Weights of a small mixture-of-experts language model, trained from scratch on English Wikipedia.
Size: 10 layers, width 192, vocabulary 8192, 67.2M parameters.
Below are experts of layer 6 (counted from 0) of a mixture-of-experts language model. Rows are named router (the router's row for the expert) and show model dimensions 0-63. Each number is 500 + 50 x the weight over its row's rms, rounded and kept within 0 to 999. Numbers have three digits each.
Before each expert's rows: a language model's description of what the expert responds to. This comes from a sample of Wikipedia text that the model never trained on.

# expert 22
What it handles: Name-ending pieces. Final or inner pieces of surnames, place and team names, often in tables, such as Ro-ose-velt, -ville, -dale, Stadium, Limited.
router:557492430371525486530553523485579437482442563591506540488500439482451590539513509505511564486492516589422491536478537574492461548548479464528474525521479513563547436570492449452424471511427470

# expert 15
What it handles: Foreign proper-name starts. Capitalized first pieces of Spanish, Portuguese and other foreign place, club and personal names, such as Gu in Guadalajara, Lu, Cu.
router:465506496512416517439437468536540430514487472481561523405440401512439487513507570593526512534586507478496566522436466543504470449460456501492582580424483473447434517429535552504511471480515484

# expert 32
What it handles: Determiners before nouns. Articles and possessive determiners like the, a, his, their, its, often after prepositions, as in over the course of.
router:452493478562514530472566572517477425485510495474592498462472459527467478471483502572456664463453397495515486431561554492527551581544557478408559478509563529428546424502542409471455586572444557

# expert 26
What it handles: Prepositions, mainly of. Prepositions linking noun phrases, above all of after a head noun, as in Library of Congress, plus for, between, against.
router:479431529531490537484436470521459465530548397443530426474554360464471564586399440461457524458452518519490462504569495516521466523535521522547576581589542580538474548509514362543462485506510592

# expert 10
What it handles: Table rows and line breaks. Line breaks and pipe characters that start or separate Markdown table rows, plus bare numbers inside table cells and list dashes.
router:522555519504498459436508510431579542513526519477460500579578510517501478519507438540526541530510453580435434487516569610455442576524423441518507532463513507422550412551452431535499613506472553

# expert 17
What it handles: Nationality and descriptive adjectives. Adjectives after a or the in biographies, like American, English, professional, political, football, usually before politician, player or footballer.
router:487499398547468511586395509524474455582410418500500482507409516475507569382448419427581451536564568500535542505428542612475542502473618513519414479494469472513455522426463530513556487502510529

# expert 9
What it handles: Clause and cell separators. Semicolons in spouse lines like (m. 1963; div. 1985), table pipes ending cells or rows, sentence periods, and contrast words however, though.
router:549556493540565550492525518488525477547524519508393509418509564455482433523521462504634597491465495537456457423443468514450516481516532533438570372436496499454560544614437507507479480452496470

# expert 39
What it handles: Personal first names. Common Western first names and pieces of given names, such as John, George, James, Gerry, within biographies and credit lists.
router:497458481461426500565460473449545457496548563537466477521453571412449523522519523451483514514486534490589520636392543474468504410564425500454566506599484594507478553530565478468453571536460494

# expert 42
What it handles: Proper-name first words. First word or piece of multiword place, team and person names, often in sports text, such as San Jose, El Paso, New York, Van.
router:453523531573417430566385458534499496574489489454474422488420498454446467631512588496445458477553478481561514499483526525430480465497462539473605524560550518504427438525528566484421494514449395

# expert 38
What it handles: Conjunctions and linking verbs. Coordinators and clause-linking words, mainly and, &, or, but, plus was, is, released, in names such as Rock and Roll.
router:477548546474499481532552433438547559554433544537418456466526493459434575540424525517494568403431552523522511495404417529488519436515599446483492484435605486600429461472446408598466568443519479

# expert 21
What it handles: Paragraph breaks and prepositions. Double line breaks after headings and paragraphs, and location or time prepositions like in, at, during, under, as in "in 1953".
router:436458618432545590503414509477520514472536547483526447513516497430497526499484501517501562459483515491492425453610507446446510583504536467485487526493469522486356554507445444543468552513500508

# expert 36
What it handles: Prepositions and month names. Prepositions introducing dates or places (on, in, from, to) and month names like September, plus "18 to 24" age ranges.
router:505499516456570578446479481569567502434522475439476491505529563460521572553489403521431545474477503557471493550516428476431470471594598495497450461538492506455542480554513436529497543440515400

# expert 20
What it handles: Early word-stem fragments. Word-start pieces after a single-letter token, mostly in species names and rarer words, e.g. t-imb-er, disp-atching, Spe-rmatophytes, Bre-uning.
router:542513514525530560447621439458551543503517512451520561452468479462483505542531560532516537554429443499487552491483521477491460390502561454586428534503491453513444529470520514497528463535522445

# expert 16
What it handles: Mid-word proper-name pieces. Middle pieces of foreign place, club and person names in sports tables and results, e.g. Pad-erb-orn, Sp-art-ak, War-saw.
router:467442434526551538540578509430456451614416575557486546503453525543489478501521526495481469537541479563551474557509518464505396459521451582486553536494541505565456535540614491382515440413495379

# expert 37
What it handles: Mid-word consonant pieces. Single letters and short fragments inside words, especially r, n, l, w, as in postmo-r-tem, di-r-t, exho-r-ting, challenge-r.
router:535547548576579498472492609419534554440564485513557447462432516480511553492506579565522429578394455439480531588536483434475449491495466574522518492428562446500496410537591582508540533406533487

# expert 30
What it handles: South Asian and Japanese names. Pieces of transliterated Indian, Japanese, Slavic or Arabic names and words, such as Karnata-ka, Nat-ak, Os-am-u, Sulaymaniya-h.
router:519520519483520529523444459513531493507380552508543453364538501467510535530540508461538449484449520506490441515474460494491495523537531496490430417596502474485607551480608570432503548492466441

# expert 35
What it handles: Table cell separators. Pipe separators and numbers inside sports standings and roster tables, such as the bar between wins and draws, ESP, MF.
router:548431440487390481429539557546492540520493553543465557570510500517441481497472497430495578474572520436474459463585515519468436536401462526502493568487510515447504533496455461498424495467426440

# expert 8
What it handles: Short word-start fragments. Short opening pieces of a word split by the tokenizer, after articles or prepositions, such as ne(utralized), du(ty), th(ous)and, Ninten(do).
router:521489506521490460458563520480514479633531504453433374434444469559555464486525494513462384490442506456535475429412471595575542504451481490628476505420531471538462464443478509493424469544457550

# expert 11
What it handles: Mid-word lowercase syllables. Lowercase syllables inside common English words after the first piece, such as gu in language, mi in endoplasmic, ona in traditional.
router:546530571435424529467537470495522556484414553496447518514495537527548474478523400520527510527542488464532492525438468496506468489405524549500466442394463388491470499546484496619451492551457470

# expert 23
What it handles: Sentence-ending periods. Periods closing prose sentences, plus the = of section headings and paragraph breaks, e.g. "of any race." before the next sentence.
router:511584488434568479468558374444528519432481403578476519507528485486532508424485473469496402476467514571571493477614568522473504503548509464494496532538583573429431552451433476542555584474597484

# expert 46
What it handles: LaTeX math markup. Dollar signs, backslashes and braces in LaTeX math formulas, plus some words in technical or scientific explanatory prose.
router:577506502502528546501581490589448513446479509418556492527571465477406395407544500446503453490453534479445589474581535518466532557424495578520511506476419480447567579494461514529468587418479575

# expert 27
What it handles: Pronoun subjects, quotes. Subject pronouns like I, it, he, they, there, often opening quoted speech after said or stated, followed by verbs.
router:451407513449544462465412578409501436391585583380481529423595570577585517376476497589469420498532542484471510403570543505593551558479470404475516506545457517447511433558498518466497508450462516

# expert 47
What it handles: Numeric punctuation. Decimal points, dashes, parentheses, slashes and signs around numbers in tables and measurements, such as 6 ft 2 in (, 47.62, ±, £.
router:513521553553421479468566522547479548534555542474508532526416493436573439405413498349380436516424455477483558481560495490425526400554499445481520560475578506580521521513494489473534450490383557

# expert 5
What it handles: Auxiliaries and clause links. Forms of be and have plus with, as, when, while, after a subject or comma, e.g. she was, they were; also table-cell pipes.
router:515515470398567463406519524515399418522528432525507422462565433453437467553496479556476557482442518526487387457611496475495455523588499417467492532559525541533556616501421498496404459503498538

# expert 44
What it handles: Sports competition nouns. Nouns in sports reporting such as season, team, club, match, tournament, and result words like win or draw after scores.
router:524463475462387444486541446548514507565551501476578568575404423529501577532443581548556561480509548478514494444546604493452521475503440526518559523464554385415481439457505498416551387400451459

# expert 18
What it handles: Concrete everyday nouns. Common concrete nouns and plain verbs in running prose, such as fire in opened fire, air, hand, water, light, launch.
router:593472568501428526543481483496520457499564433470609483492538414408533454421492633426546475384423481529463540452442559444442500523527503429461510396528548430583578476431613516495521417557508457

# expert 40
What it handles: Commas and colons. Commas in running text and colons after infobox field labels, plus list introducers such as including, called, titled.
router:460524541594548487457463534546457537467509444486451494427519519466557438433501402452542523555499524540462499489536419565420507403547614546495443572498440540472410587529493494572489531441562572

# expert 13
What it handles: Capital abbreviations and figures. Initial capitals of abbreviations in parentheses like (RIAA), (CDU), (PS4), plus digits and percentages in election and chart tables.
router:536521614433539501492432460511445532525479494418500455559488575463481442557430503432448486531489487434422455494581493535608420548486567459425464530504492560496499509413441599423502554453401499

# expert 31
What it handles: List dashes, function words. Bulleted list dashes in name and bibliography lists, and articles, commas or copulas before role descriptions, such as became a, appointed, named.
router:513565402575544447491520432492568554497399490517536526493556467533492479405478491523471517488550574620401472545484542538500559422556471409564466562527498547461435497485484398515443551451470577

# expert 0
What it handles: Infobox field labels. Field-name words at line start in infobox lists, such as Coordinates, Genus, Clade, Website, Launch mass, Location.
router:517489517473511478491461533486438527420517560477527508511561520475516541454591485443557502529462421438432472454520361563615609412466458532558510440471452406558538567565524573462558485527578507

# expert 25
What it handles: Occupation and object nouns. Head nouns and their final word pieces for professions and things, like writer, designer, photograph-er, sculpt-or, government, album, music, site.
router:489523468524426535545360563435550570447468450519449513626530471459504602508520469531552443548576486579560547449436567472520497557541476526507467441582508579431573495446524517538618521484541506

# expert 3
What it handles: Mid-word scientific syllables. Short syllable pieces starting or inside longer, often technical words, such as su, pro, the in synthetic, Wi in Width, hydro-ph-obic.
router:452543485533496442650484529478550431436479472422523501515541427446458499542531464524496494441502532398421524559396511525488513523406536556470521446577493416608586431525456510532511442544532556

# expert 6
What it handles: Mid-name syllables. Middle pieces of split foreign or unusual names and words, often Romance or Slavic, such as Fran-ti-šek, Ken-si-ngton, Ros-to-ck.
router:454465541396424487503645548499579521481437570553453532497546473535486545567420594528452526516555504469533500624357414499474465461536470530490509513513555559507586550570516537479539464529548523

# expert 41
What it handles: Range dashes and number punctuation. En dashes between years in spans like 2007–2009 and (1874–1956), plus slashes, commas and decimal points in tables and dates.
router:465585543531565465443497481427636472583522507440510491529480456498449420533445447409501451501544425642470426468453431515471509498474550528476553406482520506519513526450474432549333452507446467

# expert 43
What it handles: Opening parentheses, headings. Space-opening parentheses before dates, births or glosses, plus pieces of section heading words like Transportation, Early life, Career.
router:477526489591528531425509448512463545574414582510500586422431533517552559523468409450428470504539546444448489490557484494514543443505506517501612562538419517464490454563488476546484487449502527

# expert 34
What it handles: Quantifiers and ordinals. Numerals, ordinals and quantifiers before nouns, such as one, two, first, most, several, only, and the -th ending of ordinals.
router:494498441559543473563428417556530405534553483457537470508535431550602461515486555568587467469509539507409491480570543558575490497441464445486518488476367457496553485442479498564525584530529505

# expert 7
What it handles: Non-Latin script bytes. Raw byte pieces of Cyrillic, Thai, Japanese, Chinese and Greek text, usually inside names given in the original script, like Андрей.
router:422525532514495502468412373498491446486443460440443549544476593507450504439522602548498477544517471426474526506514437467515479486449544493466552477581420530556500469527495543522520527557501514

# expert 33
What it handles: Years in life dates. Year digits and "born" inside parenthesized birth–death spans, like (December 28, 1911 – ...) or (18-76–1958), and other release years.
router:528426506515567492477548437574486500562543472488484498480486524425366536473521410365507523495536530557554521457520455473538565497508568442481476533443445504475620462444516546494548553465475475

# expert 24
What it handles: Verb inflection endings. Past-participle and -ing endings closing verbs, e.g. overshadowe-d, disguste-d, dress-ed, holding, contributed, usually followed by by, to or in.
router:518400528533481473438490550547447510534481504499420471459472455513480592472517544424587517546537503555546528437451443441513503571478493523537465537589560452484603483457557559455468548456531524

# expert 12
What it handles: Quantity and time nouns. Nouns for amounts and periods, and plural -s endings, often after the, as in population density, six years, season.
router:509519505463488487494560394498423567447594483468514541585498448610550578604522480399532498468529479515553527578567575435580521526569472517486440417509434469426589535424517486413598482537541502

# expert 28
What it handles: List separators in names. Commas, pipes, "and" and Latin name endings inside lists of places, species or table cells, such as -ensis, -idae.
router:540565445529498475397491491533508519408436506514441468542536540498394510496498477442546510482483557509531430548626567538487483534564493400529473510486537528514433535443460413563536465488536514

# expert 4
What it handles: Hyphens and coordinate symbols. Hyphens joining compound words like cloud-based or liquid-fuel, degree/minute/second marks in coordinates, and capital letters inside acronyms.
router:569471575558537469472537551465522468469479508518573431509517481460555493614437481372379452484571434521548520459517481465514494539443457468500480500566497529550464528561496518463479502545527559

# expert 1
What it handles: Mid-word Latinate fragments. Inner pieces of long learned words, often before -ic, -ical, -ies, -ion, such as sover-e-ign, soci-et-ies, diagn-os-is, gen-erally.
router:477453395536521495586493577401504437476465506542504422541492488561555452474496493483505486559442497503523531544469507411499469572473491605555437375441592473502542482553542542439550475570499481

# expert 19
What it handles: Latinate word stems. Stems of Latinate English words after an article or un-, such as rel in reluctant, int in intention, res, acc, disc.
router:420465448528515542519430465474516544503547442616511439487474484512533519570519467530524496516531565542562457515493445513605434498496445458451483428430371458582497549390515461483502413506494562

# expert 29
What it handles: Closing parentheses and countries. Closing brackets ending birth details, conversions or notes, such as "born 1972)", plus country names like States, India, France, England.
router:494431478414516472451451525526445534543416519485501561529524582476415539497514510472577538504510571472573496500525574523529537501597589477418446409498403454541455515551578522458467482483520505

# expert 45
What it handles: Table and infobox separators. Pipes between header and data cells, like Team 1 | Agg., plus leading hyphens and colons in infobox or list fields like "- Fate:".
router:468518414560511544399520576547567397537571485552543506493557544523512412506498609541489614456544523575500438519564526494483406509505598485452529528495448517508458548530501471501500443498522503

# expert 2
What it handles: Word-initial Latinate prefixes. First pieces of split lowercase words, often Latinate prefixes after articles or verbs, such as amb(iguous), acc(ompanied), ann(exation), un, rec.
router:417471432513491532553438484496511494527485564485542520444504476569605431524531471515474430544497434614547484524516416510590500474442497569476462449427514477540428553457428486500588474536561486

# expert 14
What it handles: Table header labels. Column header words and stats in election, chart and sports tables, such as Chart, Votes, Candidate, Party, %, Total.
router:464589511423363453541462447509422538509505495499544521583540548521464527540479573537606433530486506512409468526480507477446519498495457452485446540426463379547490532479590497492518548580518490